Weights of a small mixture-of-experts language model, trained from scratch on English Wikipedia.
Experts: 80 experts in each of 11 layers, 64 SwiGLU neurons an expert, 6 picks a token, a shared expert of 128 neurons.
Below are experts of layer 9 (counted from 0) of a mixture-of-experts language model. Rows are named router (the router's row for the expert), gate (a neuron's input weights, with its number), up (a neuron's input weights, with its number) and show model dimensions 0-255. Each number is 500 + 50 x the weight over its row's rms, rounded and kept within 0 to 999. Numbers have three digits each.
After each expert's rows: "comes after" lists some tokens at least twice as common just before its tokens as in all text. This comes from a sample of Wikipedia text that the model never trained on. Tokens count by the router's weight.

# expert 26
router:524433529477462493483452556486613439394520515516504473551519458538483524475525502462457532472508449497513581499514442487527480577555565512483446330438562518483547327494432403525435502525584465548536486589426526469555451464514523444522487508537439534557513488570472538509478533444598530632481547678478503529547487531537476576464428462518532530509515587529510508425377534495539499600567476446470619452440509497607502489512488481472528585502492455457539462498473447531602457598491483601509446524485486512499492486546433476512497443515482498466485425535429452467488573486518568483505532427452506503455521464382451499437511473520506502466502509536475493527562528489420516467496532463507498549484518465567535430461480468493430359496482560492459505447459376521506606440524455
gate0:593498508457476524527525570468522524496458617544449537451573514512546476482486457559472491527496582397468534520523467570574474583430503517543475507453469559508518576542348523431439445396574441445378551529424391544537540457520442504598471507508462515515548493532431512520424477440422500546515512479504510424518503468527491539508531536474418482465506567575524476532430569495584470523563500517467468527477475447484496522522555423552465457333546531494570500537491529557480473503494518460455527435443527485463521442550425584396499456508475461510574503518477485537473404530542406481542467449526421526437464506590543485452565429503466574475542555477551615398407436460502513523397489561488522408507434523513485489467431406464477475458462518576448451470486442498622525509527493
up0:437480506472525452490485467475440509471457521391425505493559536510481474455521463564532492509461468525431538518522488482498523575528514455554432471459615540491465554589439440431453415565530529476470501438425547533514498523492502502500450507518500512426436489465530471520453378469482496535482501384474464499506560482474503544512579585554537546533454512576569534363532482557520420421479562492479495428515572375488475512449427477509469552548577522592510498511448396554451451536633470457612564549518486546377475491437593473491523546550515505438519445525455557559516422445517474611475428519553423447483511545526480517533482564578528423494468485486538496508628605448479414602455576432570552463494491490477462480510378455522526499522539427428531568494568432530505525487502495
comes after: " the", " a", " The", " this", "'s", " an"

# expert 66
router:531435527474518538477452547461540454462539492500565462532541522499504534494472538515488520433554474475486504501554445462549497529451648480451503417475557490507552295492424432491359556528491473513538519514376513513580496476529542423452558533555528565503502433546492489478522605473548460538507544559528529479590403457579498472566515433457495550520525511487467426452465460545516586574505483514496523512467528443564510517492504499531514529503485423427473490515464454597565467642534611554498489652477576515545524468561495531431458468499443472560493494592474615491467528487548566397589537556538473480487588491414595456406560469472531499532505480480439451484544469538543474468503530498556575455507557491503525454519505509500522463547525543484364501467507400526580590525498511
gate0:455527438520482635554510474497407568519480580473486510630473495443528425488395548354516478454577435509474499566514428455444555511461546531539460542442545473582538553472477451443488390429561523511489553410411541484598483557492536447588473552485516484492458376480543562487511514565524515524487510499524560538412444472494548589544537437515510541363574467589575400519519459448488554492469458409500535553586510478466555454468422548521553498449492426458529583491495528508513539495503475520486540446529485512561579444517547508510515542469477524548559407595431551522520470456480509555501464466556487490526450525457447448594506445446459505459580521554504501496471482519425407568516495471475429518521471458532428533445453548434516462532467560453511510536478468529411606559485591
up0:404494544478509526573599458485584481598554451478521447504483448543513481479473428471428538476466549523492545422454502435478418424531412529440446489543477534478567398541424521634471479513526485527603537541551461448510492454560480519526461596483535586598473604515449455461508578519480475508557545471503427553582444540564476481508567536531554429554503527484527533481461447563531399420496485492499499461413490526503498542557530503502561432621428527559479521492557463530493509507391514522484529554521459530547605512487450438479441318479504463444538486511511474502605530504573487495518510511509513542510526439625515457467496468469554575459528416414506506493438462416493536463459555468485429519492565520482558466475604478465522584522532637535476527506538485579451435549533523
comes after: "\n", " ", " 1", " 0", " 2", " 3"

# expert 19
router:484392537498457479481475554434520510482547472520562513502424427502504587544470438463445455446549524540469521416579470512467503550402674491495433515415504493567518390491512530541412442543438532569480552599358540521572544511543433458477529488502521557461448529528491491563455551557479511576495542657542609503470483465541493475517527460445493549545477523438523511530468372504479465526489472466534497555483456457600499470453467456545455510499497476494429455495453434506514519532466504517396538544590569459514545513634491549495566488462502521541526550555489571461436533437550511506582499377484522424557529523477480501494515427528544471518536521534503461422490479497489516418517495494557519473534550593537472530543586462485526442516462567545497464434495364529504665504534553
gate0:578523419617489532540523444496547522522502499566472474456418530536442562448578523528377515559480585399468490580497497442526400488539486526436428451482491552532494537414542466610521503540538568611419538490561442604499573412509535488505623469516450490449466433523595484475478462499531471511514489525421491544476364445515466570488435449470389506518463539420472399477529529486461420539478565511491546511463562435439624523564449431457512517504541577545449486559527503534501562499498474493507500488401473539524391434504457506529583440546459450464445487468420498529485518448435490518490516508452450485491503518505479510522456430594479484445498414490466545477466488432486555550580519448502489442410507455539536411412467550549569503439512609454449473506452513452561547490520506
up0:537478568508502472422520542491578490560509475540493552432577514554511555529530467490508445487431480480489521470513508520518431462461520503433586479547498507568422472504628489534536498524524559644471472569416470535474509555501535428496508491508524528459434416538509558474435479461618415503545541488537450475533469439553450520437409427441500498476499504378527424548453416503354394539593583510505448563399464547558562515524445553521462526548434518542408548498519460488575476519543501469505499435474490503515506531496521511595497426518475512519471513390476494463518535379459457430472420468503433428584556504367495561462484483562461443512576488543460450446460616449558526536568459490495444416426517521565492463553539463568518396563500451522474472423461533452534470476466472
comes after: ",", "),", " (", "\",", " January", " July"

# expert 31
router:446483534433435475501522502460500478485549497534465520604438473514507494481445522533416528504545532400532560449538513426498454569456619548502489427507437485525490363446550356523414493460548499496512420557433455518597428456551527410507449489554453528494513432506541483549518545502495500651472564615531541526514396489556472524460521545567439527520471506492491458384439492545584502547529461408432525438442525453571474507501440448498522582423514482442541429546401488442486430587576496598513448484518488536486542424518477448497565488494427548537494493603513483473506530435510525529544555444490459435477593505502522470383477519548551505492507586479461463461492501434482450423504511526628537525506521572535535520496480536496557456463477582494522501465467382502502584415546519
gate0:444509475554478516490604503388572509444429605530535513484420460444517429578418496433466496514536495431452517444561498579495518435533498430482496537496478562658503496486569568464567508448544543574540414473469509497484471551461539515459432454482505517391497477450562554528562452458541483524475588480476550560501535432546471515509480556501462496440397528473470557484533444532521571442442500540551525427544535440596562522491471541481517568414554421502572430436354513469586498532507489485530457525442510472525531500545524524522547488497489593508466496508432556539496469417542474530547468610539494498470410437546459601541493373510455548516545562481508518424500389519467515528513532487515473579388522515480465494433473530486466562583439537463519440401528497503481553533635441
up0:591511504485533465482506472453468471608594404458488492490476488489533547473588459533502450388522489495465495531576527432449520446519462512471448547558539531480460548506419421448453504558604502491417598462407495537508563518456509419491473525471435533612461568473496503417499502420532517509529393511512519469457478551423497530507371467472481446538574558487556505550481483600462536568498541463506504452509444493479458424470459418460513538477476481514560575548557497549546427457503508368491542445481489562463482482537482498462424464569483501531456463406538532515445485556529533447409561507527457510533521506358461427443562566449524437566541456476514533498505453491515398469506644489569467499578582391423526449442507458591376471588473554458502514548439492478507503545462520
comes after: " a", " and", " the", " his", "'s", " b"

# expert 24
router:512482502453483557478429482475507484526554510531575509478508514518490546472527506520476495490547487469452512447536458447445516470663596583433504411513463487481478509579459504509399556490475534527515562532434505530612495537569505521480543563548500566497535465535494445550497566492456484608562405597525497453386472400546542449549512486513568462609496530454476543472524527514512505553513489455504529502472452463523404518547529521503505528534521468384530427484493407469549426628530607569414568671501566473490522453601477496465481481551431505552483532577478529456439552470519502506530497423503528388534513545512509611476545505533565549632535533515505485394541438498504553351518537487488505520493460488614474526523491503539474483594500541503451523462520431523523537479613534
gate0:523450491451516540558481455537466495520447466578455554515548472506630511543443575486514495565476517436417508465516527540469475455470537410512554467530507511458499464525571495459490616494472479542537540448477402542619446510514486548431443501568445454432477506421559502560459492547450560535534559490569542579439432489514404537495405541522526488468513423458593509428472534523445550471552487357540552458478548524486457461627577387487531382504537444554522524460450496574509482530453436560518503477409449439506532567558529477534485574462567588456476401391414488549527545608502463504403519466505421462467472485540537432558537506514531563574513528530464562457432534481449527500494519501544503530516473456593600454493497570467571556559425536487550518460521488456494486545561583
up0:512513575443444428463482476575466524478508543492410479532537556495562504539427532538465472571500518511499481445534529480475480501440507388438566503555513630433423440506447507473428529467482480477560477444537454541544491474526490471435448453597438563460454443493566519571524554471485466504580566508567500537496508461445340526471408502515449544520449464512497565484531502621486568410408459449571492492439531483502436446479505381468485402403509503558457505458495428485542544475494451614390544487456453489417516517564472534479427497465484551544610523403464477541527496458443513569559449457498380504547585515536589529513533489541496500504482555433525542434523528495565556478475420455493476576361524513592565556524508592562523523476531473519534546429558508479555527521554523
comes after: ".", ",", " that", " but", " after", " on"

# expert 59
router:514503478424503487551420494432473465453595493492522562540499520514545492517479485388489581451532435527549502507537438474458429532521581529522337429478551530501440445487503422486377592457472548547452540552469565542538480503590510465542520521489549581538598490592459499584573524526514434627485507508526446461545522458545433457545524492435491599570477541389582460504407396492500531526474544522532470514418489434516496476443491572485528536455466425510515473397505400529533509651457492560523492570455533398443474429525527481501528477448496498515476564463519521446476574405517559493502467532459494438470580431377438483480544435474519516500508437484528479389527534535503508507512455448511616459497566538520464466553563589516477480582497500529501497467464420535547527465550538
gate0:513457528419509481439493548503516476450488495496526450461513464515520446448515520498507520450577487529462465540474476468463455476453484520570466480528544389482470504508520540563480532595457448458565395502517556568523569475506488506513525556569580531522520537544444514471580452484496513530437532497519538446423507591529449367507534583446498400543570452618506488443523459518460486482524474471456554425451501457547429551455488517473493582534443509543501487488623493563498558528408532507547509492477483603479468502531536463586525489529527455473409510514433520440521575478535565500465523443457451449517523449569502514477419523350571498521642525495477476486414563355503492481425470441473555526537590477503492433389390546500542567592484523509462567376538503468608588434405452
up0:423501516472528446560619436483485464379553523562481505468527534454428473486494500561550500512436601426512554558500454587616574406473531516441478490410517519511467500508467478462544501442459415517473693538482495424520441481571558498442497418536413575498503508463494465568493452489509471553521448578508520515491461484488490554512462509514517465431450600364543569467490597491514544505445495521495474569508508607481619473518512530568511404510575503475547501466466497459523496477463485557516536620424491413534480443510487552504463523470456510500497480489496500528513449559512433517541465465445463580459441545538454449420457504537482532553423470501523471586549433538536650503517483459465554466533409509461466494592641526575559485523458528505567508535469491541540478482592434
comes after: " was", " he", " is", " were", " also", " and"

# expert 73
router:546449552436451501484510570464561480452583498498614496452540477475565519481431544463426450465491529410484553523491500536448480514456617560506510429468606490488537469512487435503379587515508451523544458567349541452594468535492570473482485493566542477490516527512452506473475552460550420606512547554594518479541419432557544450593414434416575516488502501520550496452492463607457486541577486461530466526474453488579473553463553504542509556514505453436464404491407477522575437561540542469479425567518551504421555518488455545445427527533441507530439471481497619474454542437560535416499501477544454493570455504413486530455509464466536510535538534438439468444521502471448528491501537482528520576512537585579474495560501471553488443578500492512413485417501378520598582446564530
gate0:504476574579483514541427481520399463575519499486539506461436416514504451521457487492484475495568422566508412491532390530479358487658547432491473509501552507498519466449462497561488562526539525495561527492417558486470451508451551515399450580437556506490488459507501478552497508544530512482515465517495521505514493518529520463463493450437515473523500507497512459437513355529474494563423555481452571484534484491488522413542463554451496578402481502457521585481581547536469518511448468494552501496519532427565432543456438447502461402476411462428444610469547486537428486464513472507403570563422576352435558439469517477603523508420549428495530499453485521573471386519433530496502483510578582476486516488583448530572516516447404427530564470482515477499445431475585516593526595
up0:399512494503519496375529539479523466405530497567509578514460537537502499466433587465583474583520520434508519491499500462498488565416471492488531460445368535462491490509524437483491465499462497479448414497461533504573441498513510545492549499470523536475538561534541475581553470448369517533459409465501461473553571472520490510442474519520487416483500469454367484415547560552464494459541524462489449479516557479538462424527469484472576480500565496538538410540474436471525485483518532592487591554554470519496565449430616551464552549523478558510525529556480442462496546478457539611460474409522449504466486518540528559472527456550486531495537543466459465379455533474601560464545542530454416588523445451557559479523552604551565671485529568413431486432573597524408606475509483
comes after: "\n", "|", " the", " ", "The", " New"

# expert 15
router:523437528464478495463471560492493431525525442541516507549598466506536521429515458446464533455523483437462491460466473456525517598516625459445524431432560500524606423537476408490408504450539540537554448548419521516647527502539562480570525484540536507491567460607506493488478545468418461536516491571479440516530433464534539533635461461477556530488532468402527465447473390531483495527471435473486470441429570459558495510444497483513494520498534464418507432492510459537542453481459609559427455621479585446453513482595576521479551430570487491507505553530499512399458498495492572400614527410456441452565472512496546486468513568494524461529492461500498522432524500525451548441560527489539585535612577549563452506534489588540516479465505491551461450489458490566560569452640440
gate0:459446435521452515530484438424470517447480520533500440504504472512464495443475465475447621440376595472578500395486502439570491450469537492504532509429543512467504465528436505459475498540613477598398546498422445479569410589399528552503508456468531477395479530495574505472543519535508334505513501533471494574466479590493498422466482524511588511522475562502490430439464593492481515398417551471513424486512583488482568387557451514573544498452514515508525458506470539540446448517473517425461483571404418526514463523535529470499486548541420463487438479584479496467506505537440484533535465527436474487389441485490497518497494403517487511484516443489464467523475577487551513402599563450555438518477438544597497514597569534524547473536375439405590490566516496465530533486519517
up0:486499471547540533502405459466451530548580450571451430458477438530501482457558429539388529429451569549606518448497500428469456556478525510465517510511501513453518429522419510526429506542447542554388578544442484484517461558402546526571542444477522556382501536494564512417434606566520398517517468478459456584442404555466522354463475466459576546530574485460481520425520522571534529378450522463506384464479539482478526451586466566516499471463520543435461556502461504543503482484460524547428496609436426521483497600588497510506483470458480473457456459556445487465469474572479435520527411537482414451418434492485552431451489397515523568491475494438484504557481587473493444456499533504549487528439471510582477497549592524483585537494393484441569474517530500535515504479458505
comes after: " of", " in", ".", " to", " for", " with"

# expert 36
router:560372548457438526494523578423529489450563464511562458460502477495525494504479517414481460487469560529504495488472410528503443478487604545451506493439562488524474410465489372529455505526492547550520489582361493505526517461524476471520519576575537572486504526563523425489480534481556501576515499665483509507486430468525493519524434411465553523529513489505513471456460349502484558545541470479486526560424509502607509556486470481587464505513492442402411386478515445561529413595536496459461496512533590502457556567519476498507477505592442425536497534490501562469508600415556525447557471514461447420552496440474451519463529484506536450497495472525464484440542465470502569434498529459603570532531544647523543482611538452514492389507534503516487500480477386486624542439534526
gate0:483564386544486500428454454451463475409485455489526452574477541503466479438598526410407450473463449493464486520458542555536439507470524581519524560413464452401596523496444500442548476560496407559438540501499521503500571504430480510570470529441502394556468501499516515579534446485392489505411511531505593552521513488457587591473615671564504415461544485538537448494429556551402509492500456545408514560605514471458490426437487588562416502478511470475516553500414490431416571465393488497450551533529500555572430528517425493524593489451458468515464473507458512526516480491505463538489581453502513454499504497461466439429465514431512520436456473555533468491468498588522583536486559439515556515442470549509596582459486475470506485593553536539500489541520485474441456453528439
up0:463470459568515592477588472482496463464503503510505437507477539450447486465546557490470453544556443544480446450513491521562472513559529462404476518469524501479502471546471491455507490515489516521538538578500484507472582483490531500556604537481487423514461441480562433578545431444439522493497524511570568537507519402496583513442622588393513538569479513561564437468534397587467532462471486540408467542655514507515451472445453527534495520480425499444502471458564358392436545554410560501579611553581521543432449526506466542509550444590441396592487525540506525499462553449468493453456620549482479475466433510480465444396525556486501491535405486519479487422479495566468526477519616410439491483464496469497491576594550517564562443556534462544470424524497506461530517426488528
comes after: " in", ",", " (", "–", " In", "In"

# expert 22
router:478452539432539520482440550443494450510417541519501459511389459484459478466496494448444471486458491397510567508541451494470508491487568525422379406425585497518504497467471452536366563452520391589547436577360500477514533475568568482522510518560497479525571439590488464566505591393532517508524541579477551467501446438442446444514451497499545543503544472433558477460499481504530627486582522536497552477447521438594442526420491533525537472431493511406528426483489494525539530543477597440536511578507530429601538504540456524476420456479495450495510468533487486429422511479488479443567505502460443448518525455444552555513481519572547487498546554456476537422551496434517516396506537482651535537547523434542432488532547532504508446419531456500434519475483393565571554507591531
gate0:616452465566517544542390538479513516515536524482486521534505437594472444589594545505475551490493541528614508476518587416574462567505516494405448410535452393550590464571488526504445467624468511595391517566559580614442597487543516551492520486550540490527552455552563508466500600456552440507605545514526521430554481346488511448476471503545481503586543475462557523483489459534465540546585477498519461512445482509484510606469490509523517536582479483532517462521428493439480509489507550499457462557539546474450557460557504388452466524534577476522501480472402488473443557458471471546505489494472480551409469503497542570434512497525540488435390521381534483530428542482489519533355517541497537578475495529541519469475551412556549553534439551547525497469501459535493460457470504
up0:397446568471522445407572505543575409465541515459487384351515544491505525531484544566517529469489554535490474458465440599497452512544456400544568455492488552395462512525467417416505571523468482473573438489515485476544425474451481451401568552556480538486500549542404495524525525440478516465539427498450487608507488591528415553552435454486606525463445567588460575477507557573500469536459546526496521471454470524515463505549514419489471548471517460439559476524544550445563496504465497470482515541446471495458477520416528476522529450438491534512485490438569504428439459539542574527464375539396453515544606492425470371433441518555465553577505446516456467472606496524572556389532474476543601481463497520446547475537486514514471471524537400421493515536513531546560517487496533
comes after: "\n", "\n ", " co", " al", " 1", " non"

# expert 49
router:491456531445511533502465502517531487447473544547487469478432457437478514490468469493491529470513514370461550452552506497449432479571564493485375474448527501558465466429521452496417521386670464549512451574425603526584511524559509525533500546514501542484549420590488475521541565446451447579477490601538506466508396481437526506576458484426518533507474540454504461464465460511517595517579489480567588472415514380625561558509576492533501485476503485432512446484522519516518516591527546530479510602492527492540482473499458479488415472449387466549433451519485518436436507508573574517524517516469411476489505450432514549415499537482601446510485501492506526460506504477514448449432577476623543541583534465566507566528535560485508382444516477443463452460443396570561560432567509
gate0:548534546515463476442457522534491576524535476543556473513447497470547430478438657448547475469548524466423494551464488491552407568502508522478473452463490539578453408560490463526480510459511548428536454519526489480431389507646448426501535561424523432550517488515538454498543523491474573564547520610452455557472551516501432495458523523516436415500488451537570410467519533441473499423451418397442477443486435462491497485427515544487523474506523530452545460462444455439505435493503510605476473521383487596572590394437433487581510366522387530447523413439457513502485550484530517519567498461412556373497506438434426482472504531497474464437517505493482498440499552453509538528444583541483476546472553488475561448546426580554538533494476549544484567463485496455564536506573570
up0:549444454556523555538395520557446524574531444471535475529536434551487435452387489517406543425561504612536461496528570466450394527583518518542432555512444475588510449448494470404480466520578560494539453508508464519493446523538521553450557547548506494562527500483565460459483537531482590497469511439485402518484542552493540514462555548532429468541532446475550467467479442526411430474598479574513461586535484425587480491514519490423594490521466479455456464555442436436433473521506527554489486425525430533398502426476554465574544506493455485544594429501594510405535503472516445490553558512486582432580477471430492553553446550453497471481486485523549512474574529541372503436523522504450524448558518464457582568542462430556494458478545498472539508470459485570540425582536670
comes after: "\n", " 1", " 2", " 3", " 0", " 5"

# expert 40
router:436484526450453516512487614555502521425536537538477492520489410496525514480459545439465459494547423506515572528559483523471454456484577553411480422449546519427518473507509426503293580530487433477441422549446516497533511507523483456476502496526492524486594503489430498532461575483516516611528520478505520487504401530562544430579435475406479566485534492479498405458565482536475501558549493473458500456486490468518487515454488537575514527491485418491482471532514435550581486570539451571502528614455523488469478491448482461476601485516446479568498534571447486420474545481544561422596494448521465451539489516497440588397596523600544437602480524512500518511487415489477579459458493482540504602532522507521477485533586478554582464534568480490474514467502394632528639375573504
gate0:488550530402465482413540525473403458431505575548518539457576514446501484513556453538628452452537518550412486541534459484493345462472517536525459480500559564471495481463484403464498499488575493549461420523509458598497379487498508476519508564533540558559580492471429521474468465411463512571584496518480426464410435488528565469548427551463529527510463527538556502443462485489522451456487517510495514525481484477553452506540593506519498549375473510457575531585539459494531474611577439398576448529431514410580482478523409505579496460510458519478494511522409443533516587448473450543465533520508482455473528478466543441482560453542414497463509450470567531464529452560535549504542493521483484395633496513529429449592578575494571599584446491512419478526459501536595452462536455
up0:497507608503524525408465616566500447474515508508483520495515458527513513479490520530585506527564449536488570571555504496440453441442462497492530453496545528431470548478523446543478484495517443462495418502527467510476445373447509558521447572453459554583515608498510605492376474444497584492516555409510428532490486481605588444553461520460486509455487527494517490575494526489483495504495592405498501556546505537437394577519544581471548613546498567549530585485546507536502471561599465516624450514453429521592432432492477465518554420608533503427480562536551461525557496515551515489453499453587491437474490585584458451472505503500456457629555453525489530453513551496502460471573426520390513440576500452502401395506533447527564561496528551421448506494524525468512458489426479
comes after: " |", "==", "===", "\n", "|", ";"

# expert 10
router:462399504369487526512518523505547480457512476561519441514599484392492437536526575483475493463529464408439578507496452497532499488486596540521488463479529520467492344493471442487436543482509490582460461564468608557508469439546524497572558523526500530502531463527487473484531546505521425693540527700590525464507462512500416484563473474490545476578450534531557500419411474539491519555526453483480517422426530473542550559514522480485548555568544554476570426474424468558555480565469489529474497610521447510491499484599431557492535497506432470485491473550425559459504574462543539495518475436491462490497517522487442545442411417510500557555477489424448476530581474408480520500459504435536509558548507485508513485501601521496599467526466532433465463461477451500543608396584479
gate0:500541432555474573483501496560507484517544562529460438549450456452560452503450505440461480466472464441440531494466515482477492440613532552511516499450491545423515495429507481458503450472552452461488525425435467445569474561444485459537529554596446505486431522423569510546436480490519531554382476552515506420514486511466511592525460464459454590581496436537430488554446518536467473461504448513473533579443530520485492574506444441520480504493515536454619548532510550455464487480501558515487502575547571582547558418536524417430468453536445440483545549482514570486476523458421439433565464489405452468566456600508534477340432502550518516377535474527445437426536463422578585512494460433493535638581510563429456479536542478554525424545348493468507515467471485425547441590508527
up0:508605559493473575379490501508446515429530519509470436479518520529498399477458454444475420433487507470420472492450525475496481402617476515496518527519470508455463487505568499381560476426567444433555467400439448455487464592516387446512535535548424426447457500464505462474531481510562461492453515659512571476579512555439499432499514512534583529606468406547397523455517505555482477419494498526528504531513526531481537520502487463594426518449529535467613528483515445451457523563521483524520517524492552512499496542516541395444508406498433442501560505446482547500488565422441505507530523499411473446518473554506519424406427546474443491475564469441554469516569529555554577490492432422445569489506523463385501573483486429582440441542432478462491523466413530448537507600504566
comes after: " the", " a", " his", "'s", " The", " an"

# expert 43
router:473500450523526557444535458475500424403500571483496447563452537437557502438479559485561519491481529420450514481535503483480415649527665541429355438487556503499524396465458497539402463456582551515587479545524478475536531511542492542484568528549578529511594445514532430517500518453447399642534477601529547541470413523547544481515463474481511521533529471524540495448428514508552491521528491515444557545497455460606475552560562574529505489572515459491544382448499467513532522540528594530481469579486602537493490439560484537520529517544438446538538500591474509386458528501486542490499522469492465523516497523457436568477521463581547477503510477491430520420508463432478575506375529528558543543558435566480374564544511562532513503550459538452510427518505419518543558444535481
gate0:483521486548464478500572381456559505525454462613522432565507546395407445414574467574518518481457520431516488447530462534466575417432557600552519522597526558480523521538465503540558498501529518533517470549474514511515535600520446523495479491504515496525472451455550494573567393438453539470573450582567492477562516461485497431555494441549601643579523475506520446480537483544529528425525527531456470512539485556523464472454507482473499473485485642504567476431503425482493492471451566425437474523524428458431489507580448620514475536535554553567468493514590469448506367485407523489489531398478514573533543503493514345427466576436521522530503518493546488532546535536545480502441567516478541553511428402534546481641590513520476516517521575467497472461516511458535534515442510
up0:544502442517484486603488489547550463433479547563485382652477557467479418508445422526585395573530547441483583457527471411469495527457505495586494506549474539502487489551458439477517459471550526558444544500507533489498538507472407552523526571451521552507525538522469554520518418417501539482633482474451504510552561552506450573501517464461563562520462512406467546495420524471475514483477443523534421628472557584573477525515545505540463437443492505489478434523511503420485517401519542528500432478600529404461563490534477513529459538412581509608512481503547449461437455428466498490478572434349512503467507490578549384456535595619472466491530551525528499422572420485564489485457543470434486534510535460558399535513520579552474568493498520560475477501561471459424479496497504
comes after: "-", " (", " \"", "–", " f", " F"

# expert 58
router:499460534461424520431434504476485492472548479500458495493437526511578504501464576402499487475521426495408448518607462435472483588533605503456400482484514585522521373502524497478364564440501588527486516505461475532591463446556606460409483588583530524474537450562583540576498523509506436591563513573499486419478495370510553472481526501551512556586384458474489513409483410480524510521579532446528465496469537420480449507519476517534521479488521503526505448451546421467513427641508534587436537595535508422485503508503462527496523440508484517523440508505479460418468493426495526527528476492462491477476596429447453459433478478457595505515467478438534551499524468485528543402457471496558524466530558551482473514523516497560578417590508469467479482466487425519538562504632614
gate0:535504478429416473556426526538587563491443532483492494493629544514470451468490450548557502506485572544470465428464516479539502524624556460467559489488598539591427441565420454444536538449574536539488501413456470495521535490528513484475462518459478529578516409494580438467543575492515503463478534470552539456562490555426485518571524476485544470443572477536494446515452455541585562436523519528413425512461507558499536515386542527543449402511534512493527448454529478513541481537513447405576526522529555440520490495529519456534422522558384530513537488448584639458479533426571569504458503418552465561553600536543573571568406520455505468633510495544459469550488532506468563434477516510469493520536557573564487582620521430521523462503493415446549474515375496470590492491500491
up0:486571481538416545496437463497472525522518513420442541505537511466471447450481556495616378486483480561440460475520481460660530544505495441479574563494503579558445512460505481563571474564521492549509531469542411478497531481429527558500408504412487486574434493440553460517613532508549471472487568465481488651510519467534538457564567518436527460479508415496478528497476453448470522484541455438406516596531535583408635549475545476534473437494553443561509543431578516474527418582488461393578533489565478497501485565505480419561448543443434557458470559417563394464537487536458503567486504480469504492564461478559546484586444457496554525438501508549501510574507519469533510467489504460493415488513485458505475501507441418519546492450516408399638409479473527438499456534455463
comes after: " to", " he", " and", " He", " who", " she"

# expert 69
router:464411493472463561482555498485498494445477473558497537538522484433509423500468514502454514565494438428524478558494478470514437621479626547520463384445571507501554390481487416571359466535519503513504513529485535496582506453546511519514548477546532538457542480446482461536552570545501484602495507561541579463447454519502481516588414487400520525509484551575503467394351523506560594521548443439420480513502550509587539550465595523488591544544539490460526412527394451497532474542533514499490420537471519508486512483567498532540570527526383454492509470569464499476499545458503532527482526399534428479548516437446458516524518434536447536589493528551446479478551456346478547447506566518530507573507590559505435527533505564506481472496462549455526437535461405502543606393578490
gate0:514453473603530552473490525463458566556495585508524523388432493484538522478470483600530536534548443596432466544527441530464513513613471494549510453460620558508454421501428513508556520545530529560510421493485568469432442509515452581461594512452478486513499467541610495373516383493503523398419538498475497498433527501619503515456443454579425518457425506554497510528453490433513527557475553539551462433507406562543530462404568490465464501528523547424466513502516450464401501450528436467489514459439540475626470481598535558609492439473431512479543511521473489548527492498505514490541496505526470507502484519448511636455411476435470414582512487445519532502609536491460476525535520538494508471409494570520562502651568550524482423533472521505469419488421538485559530480554503
up0:450486455477487497468502436465498547520531530512440499526523529420551445524437441536528529576476500421469431530524549541473386518540520508538445471471403541567518478490501514584448455480491556521492502485545540493435490598512508553446508444543460519468582470498573530572430509474556587458531465502538472450459543463511423604561531534567453465465486426465574591521398532516572594389554468498515428440475473490447545579490507503516481469500500534484536489567498368394472506468505449464416522543501480516547522529493512602528539451479516511480453573539535389548457472486441436473580465580544432615532508617468475552566420560520417517568452483464597548527546605491621373539513480507494458444451553486457408421518432492420502495459502436467451473461376534490507480500520491
comes after: " a", " an", " A", "-", "A", " An"

# expert 62
router:465464506469468497469441480419522466485568517503533556591537488447557591412472425475504471516524490424466524457503469436475475553492677539388484413483471458533585436500384413479404575516528510546540484511497484516621476478542545452561483463561543500453579424593497447519509565508477535530460451618556549465494455503459534527599480429504476543508492559467440504480409421541496508506530458442508454499525494466569531520470524500562570514546459486434533483493548416624547489501508672539446535581523621405461531477555494493485487459505495454476455455554531539401444522382470544413494520432467430583507541422452510496564511504459501506561519545569433484425479537468474595513508524502573573521542520563530488480557550499555443528497517487503519437505513479537571530483563506
gate0:433638522559474470467499391450565475479511487480475405520473590450422466549412525519602442525530511465433551540527404619453482537659571518529521513619479482494491421501539511392496517501553485518465535538477492462573448494495588454521536587550466595472534526534539416484518495543523504518530498441446522515469556488486567525546496519569545463474537522503465454464465484455479577540514483520488456447516515532565492507364512446615445440432489490497543477425492406434441498539538514450503491523448444469511487437498571487559449478543461487612507507480487505500518434434453436536469490520412470484508478543473515461519512582521446557453539573565502449513465434570540464415557438394480646472528575534503473555585387519569419473513424472473518490527428475500556493487562535
up0:576483481476403499514524624526409472602503443580504540463416461614566493489518522381498497500513540513534555473514439449475515477409456510450392386481528515433414496547526406562406569452456552486574466497456518524553453538520511566441489483497446559488496501519491497490481530477568477514468582489509487408479496413529501440441421555436491415497453454501485465482569513483534508469521549436554568517441443498535445563515461500402524479508505504517439481517454476533559518567577426472554539488519413548533465502406540532520539496569500568543485492417462438548570570485453487576523445462587488463488514493519537554536502442439530474543577455461497512470499567561520464536462465520393451495441632465522511388476426456492537472487647563502417548436602482535554509406536479
comes after: " of", " in", " at", " to", " for", " on"